{
  "n_layer": 9,
  "d_model": 448,
  "n_experts": 32,
  "experts_per_token": 4,
  "d_expert": 96,
  "d_shared_expert": 0,
  "activation": "squared_relu",
  "moe_layers": [0, 1, 2, 3, 4, 5, 6, 7, 8],
  "router_score": "softmax",
  "normalize_top_k": false,
  "routed_scale": 3.47,
  "balance_loss": 0.00547,
  "balance_bias": false,
  "n_groups": 4,
  "groups_per_token": 2,
  "init_std_router": 0.0186,
  "lr_router": 0.000394,
  "vocab_size": 14690,
  "norm": "rmsnorm",
  "norm_eps": 1e-06,
  "tie_embeddings": true,
  "optimizer": "muon_variant",
  "lr": 0.0111,
  "beta1": 0.95,
  "grad_clip": 2.0,
  "batch_tokens": [32768, 65536, 98304],
  "seq_len": 768,
  "train_tokens": 339200000,
  "steps": 5217,
  "dataset": "wikipedia_en"
}
Below are experts of layer 6 (counted from 0) of a mixture-of-experts language model. Rows are named router (the router's row for the expert) and show model dimensions 280-335. Each number is 128 + 32 x the weight over its row's rms, rounded and kept within 0 to 255.
After each expert's rows: a language model's description of what the expert responds to. This comes from a sample of Wikipedia text that the model never trained on.

# expert 15
router [ 85 150 119 115 170 173 126 186 173 107  75 134 153 104 125  94 124 147  83  83 123 119  96 144  72 128 122 155 131  99 168  77 132 112 126 128 130 184 101 202 113 142 156 150  92  93 109 121 136 143 132 129  93 128 128 123]
It responds to: Military and ethnic words

# expert 13
router [108 146 145 140  79 107  86 113 141  95 149 110 105 151  73 138 111 113 111 124 128 103  98 148 167 132 130 116 123 116  71 203 214  88  95  92 112  92  86 119 168 133 136 148 155  92 121 158 152 144 134  93 109 147 102 139]
It responds to: Table digits and scripts

# expert 28
router [130  91  77 129 116 137 170 113 105 140 100 128 128 196  91  77  96 174 123 116 172 140  97 138 156 165 146 159 143  83 161 125 150 117 134 142  80  82 133  63  90 190 102 107 100 130  68 142 134 172  88 104 121  64 149 161]
It responds to: Table cells and names

# expert 30
router [156 129 151  72 125 133 116 113  96 123  83  89 117 141 161 103 163 195 119 167 127 114 108 153  97 152 116 161 206 155 103  97 163 140 124 166  96 109 121 204 106  99 136 105 173 107 111 125 123 111 130 107 187 119 162 146]
It responds to: Non-English name pieces

# expert 1
router [130 176 112 126  91  94 135 163 145 193 166 150 129 109 186 104 188 160 111 130  69 100  68 168 142 123 132 107  26 106 137 127  86 137 144 126 164 106 111 166 146 150 143 107 139 131 159 147 115 151 132 205 153  83 163  85]
It responds to: Coordinators and modifiers

# expert 12
router [148 154 140 159 130 170 152 144 146 158 115 118 102 118  86 177 142  86  93 169 119 144 116 127 121 178 142 156  82 128 151 138  75 123 102 126 118 125  89 143 111 141 132 125 170 157 119 123 130 185  78  83 133  91  90 137]
It responds to: Geography and biology terms

# expert 22
router [ 84 118 166 138 151 131 161  92  65 144 198 106 135 168  88 113 168 153 112 155 117 183  95 104 106 129 119  91 110 108 148 141 103  98 148 167  95 199 161 114 107 159  88 127  98 117 131 129 101  83 132 150 125 128 123 136]
It responds to: Spaces before dates

# expert 26
router [ 83 190 100 135  88 112 154 116 151  89 177 168  92 107 150 138 126 122 135 120 150 137 118  92 113 160 137 105 101 189 184 105  66 123  45 200 156 131 142 144 128 104 148 185 112 144  83 125 108 143 140  75 109  97 173 137]
It responds to: The and year prefixes

# expert 31
router [149 214 139 127  95 106 109  90 145 158 119 118 135 151 203 101 168  90 115 151 144 141 185 115 116 113  64 118  89 167 127 120 107  90 117  75 150 157 151 201 131 186  57 158  92 147 135 120  96 113  65 150 114 100 185 147]
It responds to: Verbs and function words

# expert 6
router [100 152 110 132  87 127 130 194 105 102 138 131 129 108 104  97 125 103 133 164 119 142 154 153 125 152 117  95  86 183 111 157 112 101 134 107 118 144  63 141 146 130 149 108 140  77 155 114 118 129 166  86  96  98 120  95]
It responds to: Quantifiers and function words

# expert 7
router [154 135 134 152 165 151 193 144 118  91  63 107 124 156 165 111 150  86 110 150 122 153 106 105 119 120  91 101 140 141 113  41 151  83 147  78  66 157 122 184  99  62 130 119  69 133 155  90 155 129 129  96 158 140 141 111]
It responds to: Noun starts after articles

# expert 24
router [133 132 162 124 107 114 115  95 140 119 156 176 119 164  53 180 151 148  58 116 132 143 132 132 175 163 154  92 156 203  58 141 149 131 139 176 149  79 110 129 132  88 111 161 149 119 146 145 138 172 221 118 108 109 136 119]
It responds to: US states and universities

# expert 0
router [141 118 165 141 125  81  82 128 112 130  72 130 125 151 146  80  33 115 131 114 162 132 142 120 141 121  93 129  77 139 118 121 126 160 126 128 121 136 124 144 136  76 103 100 118 101 183 131  89 111  63 111 137 165 176 119]
It responds to: Personal and organization names

# expert 14
router [141 150 114 102 110 171 141 129  88 159 154 153  95 104  89 178 153 132 129 128 105 178 150 136 150 112 195 135  52 162 118 110  90 142  98 200 145 118 143  55 152  97  96 135 162 169 169 155 116 119  87 112  75 188 167 119]
It responds to: Dates and closing parentheses

# expert 10
router [148 136 210 128  96 131 140 169 186 120  84  70  48 127 146 155 226 117 126  70 142 116 102 112 174 151 193 152  82 125 189 129 123 159 167 146 103 132 129 126 107 137 138 162 148 149 124 152 111 130 198 139 110 105 135  69]
It responds to: Mid-word fragments

# expert 29
router [163 161 110 141 121 121 112 128 110 183 109  64 107 110 192 180 117 151  87 126  67 126 148 155 167  88 141 101 158 177  91 126 118 151 119 102 105 168 132 161 135  50 167 127 155 135 150  83 132 167  94 110 144 132 138 129]
It responds to: Verbs after to/he

# expert 25
router [172 159 142 138 142 123 128 158 183 127  79  76 136 157 180 182 138 152 168 129 138 140 187 148  97  68 116  99 149 196  93 137 134 183  80 104 108 145  97 136 156 167  66 118 137 136 137 108 117 120 161 165 130 189 145 151]
It responds to: Prepositions and particles

# expert 27
router [111 154 155  87  94 104 134 130 158 113 125 111 105 137 178 163 144 146 100 102 146 165 155  70 141 150 133 152  66 151 131 132  98 192 123 154 172 142 112 111  96  95 128 131 104  52 129 132 143 170  60 154  99 148 172 120]
It responds to: Commas and prepositions

# expert 9
router [145 129 129 103 164 142 158 131 161 174 101 108  77 132 137  79 136 146 126  62 109 168 127 151 137 142  93 141 107 108 105  97  71 132 130 131 140 191 123 153 118 125  76  49 158 116 112 161 143 138  63 108  94 193  76 159]
It responds to: Sentence-final periods

# expert 2
router [153 120 127 116 131  71 148 147  92 158 108 163 156 125  89 112 157 162  78 104  60 123  64 153 138 118 178 154  96 131  84 121 165 159  74 144 100 148 114 157  75 111 156  85 117 155 114 137 115 158 111 127 138 150 139 120]
It responds to: Biography career nouns

# expert 8
router [142  75 107  71 199  62 165 154 113 167 179 115 153 109  98 188 114  88 138  78 141 131 124 122  85 137 112 152 138 141 119 128 134  84 176 138 116 133 119 115 167 173 130  79 136 111 152 121  91  98 130 154 105 130  63 163]
It responds to: Infobox field formatting

# expert 19
router [171 140 131  77 150 125  93 164 142 176 124 137 140 133 116 131 118  88 119  60 145 148 107 146  84  89 123 206 156  75 121 143 144 104  99  96 129 128 135 157 117 181 101 106 155 152  95 142  86 167 154 141 130 128 102 114]
It responds to: Census and table numbers

# expert 3
router [118  48 124 131  80 123  71 116 110 109 107 153 150 181 103 135 144 145  69  95  42 129 106 185 154  98 131 157  57 135 115  92 105 154 133 122 142 114 123 158 151  69 139 134 131 123 129 148  98 147 160 169 146 138 161 127]
It responds to: Roles and office titles

# expert 18
router [142 160 105  84 201 108  69 105 127 107 176 122 154  71 168 167 154  95 117 132 168 130 151 133 126 130  79 112 146 117 101 143 113  84 162 133 138 112  84 144 166 114 142 179  82  92 154 129 139 165 111 104 129 171 130  83]
It responds to: List and infobox markup

# expert 20
router [133 134 183  54 109  95  64 100 164 111  87  96 112 124 101  83 104 186  98 162 134 127 111 125 135 219 168  90 111 144 127  92 118 147 198 136 120 118 159 174  80 115 107 177 152 100 140 142 202  72 109  99 154 133 126 188]
It responds to: Music and media lists

# expert 21
router [157 136 143 101 208 145 100 158 179 146  88  83 151 165 169 214  44 127 132 149 160 157  45  76 109 162 141 175 138 124  94  70 164 116  90 128 104 108  80 148 161 133 144 134  83 139 152  97 107  96 133 114 108 117 108 121]
It responds to: Table row separators

# expert 11
router [159 150  95 135 177  97 159  65 163 169  85  81 139 141 160 125 155  94 166 119 116 133 112 149 132 117 114 118 162 167 113 107  85 139 153 120 107 110  76 129 159 132 193  63  73 127  68  90  56 188 134 163 156 112  69 117]
It responds to: Sentence-ending periods

# expert 23
router [113  87 147 122  93 117 164  80 147 101  91 182 131 158 153 157 110 101 158 152 122 115  93 115 110  90 132  80  94 145 134  89  91 169 130 124 100 147 163 107 114 125 185 109 136 151 122 160 125  82 148 121 171 143 119 147]
It responds to: Articles before descriptions

# expert 17
router [ 56  62 170 102 127 111 112 124 164 153 127  95 174 160 179 155 116 110 111 154 133 127 155 127 154 125 152 127  79 118 123 122  69  81 163  84 145  77  95 127 138 110 134 132  95  94 103 125  96  84 144 108 141 143 128 144]
It responds to: Verbs and auxiliaries

# expert 5
router [170  95  98 116 150 103 145 113 122 142 116 160 140 112 113 106  74  93 138 165  94 132 154 123 127  97 102 113 136  81 177 123 109  79 147 146 120 180 170 174  98 158 139  71  94  75 109 129 133  87 118 159 163 152 167 153]
It responds to: Foreign name pieces

# expert 16
router [134 106 154 174 173  71 155 107 116 106 152 115 181 184 104  76 123  85 133 158  87 116  58  62 156 184 180 126 194 121 107 163 127 165 180 118 104  83 127 179 142  67 146 163 171 132 137  75  79  90  90 132 160 130 137 148]
It responds to: Name and word endings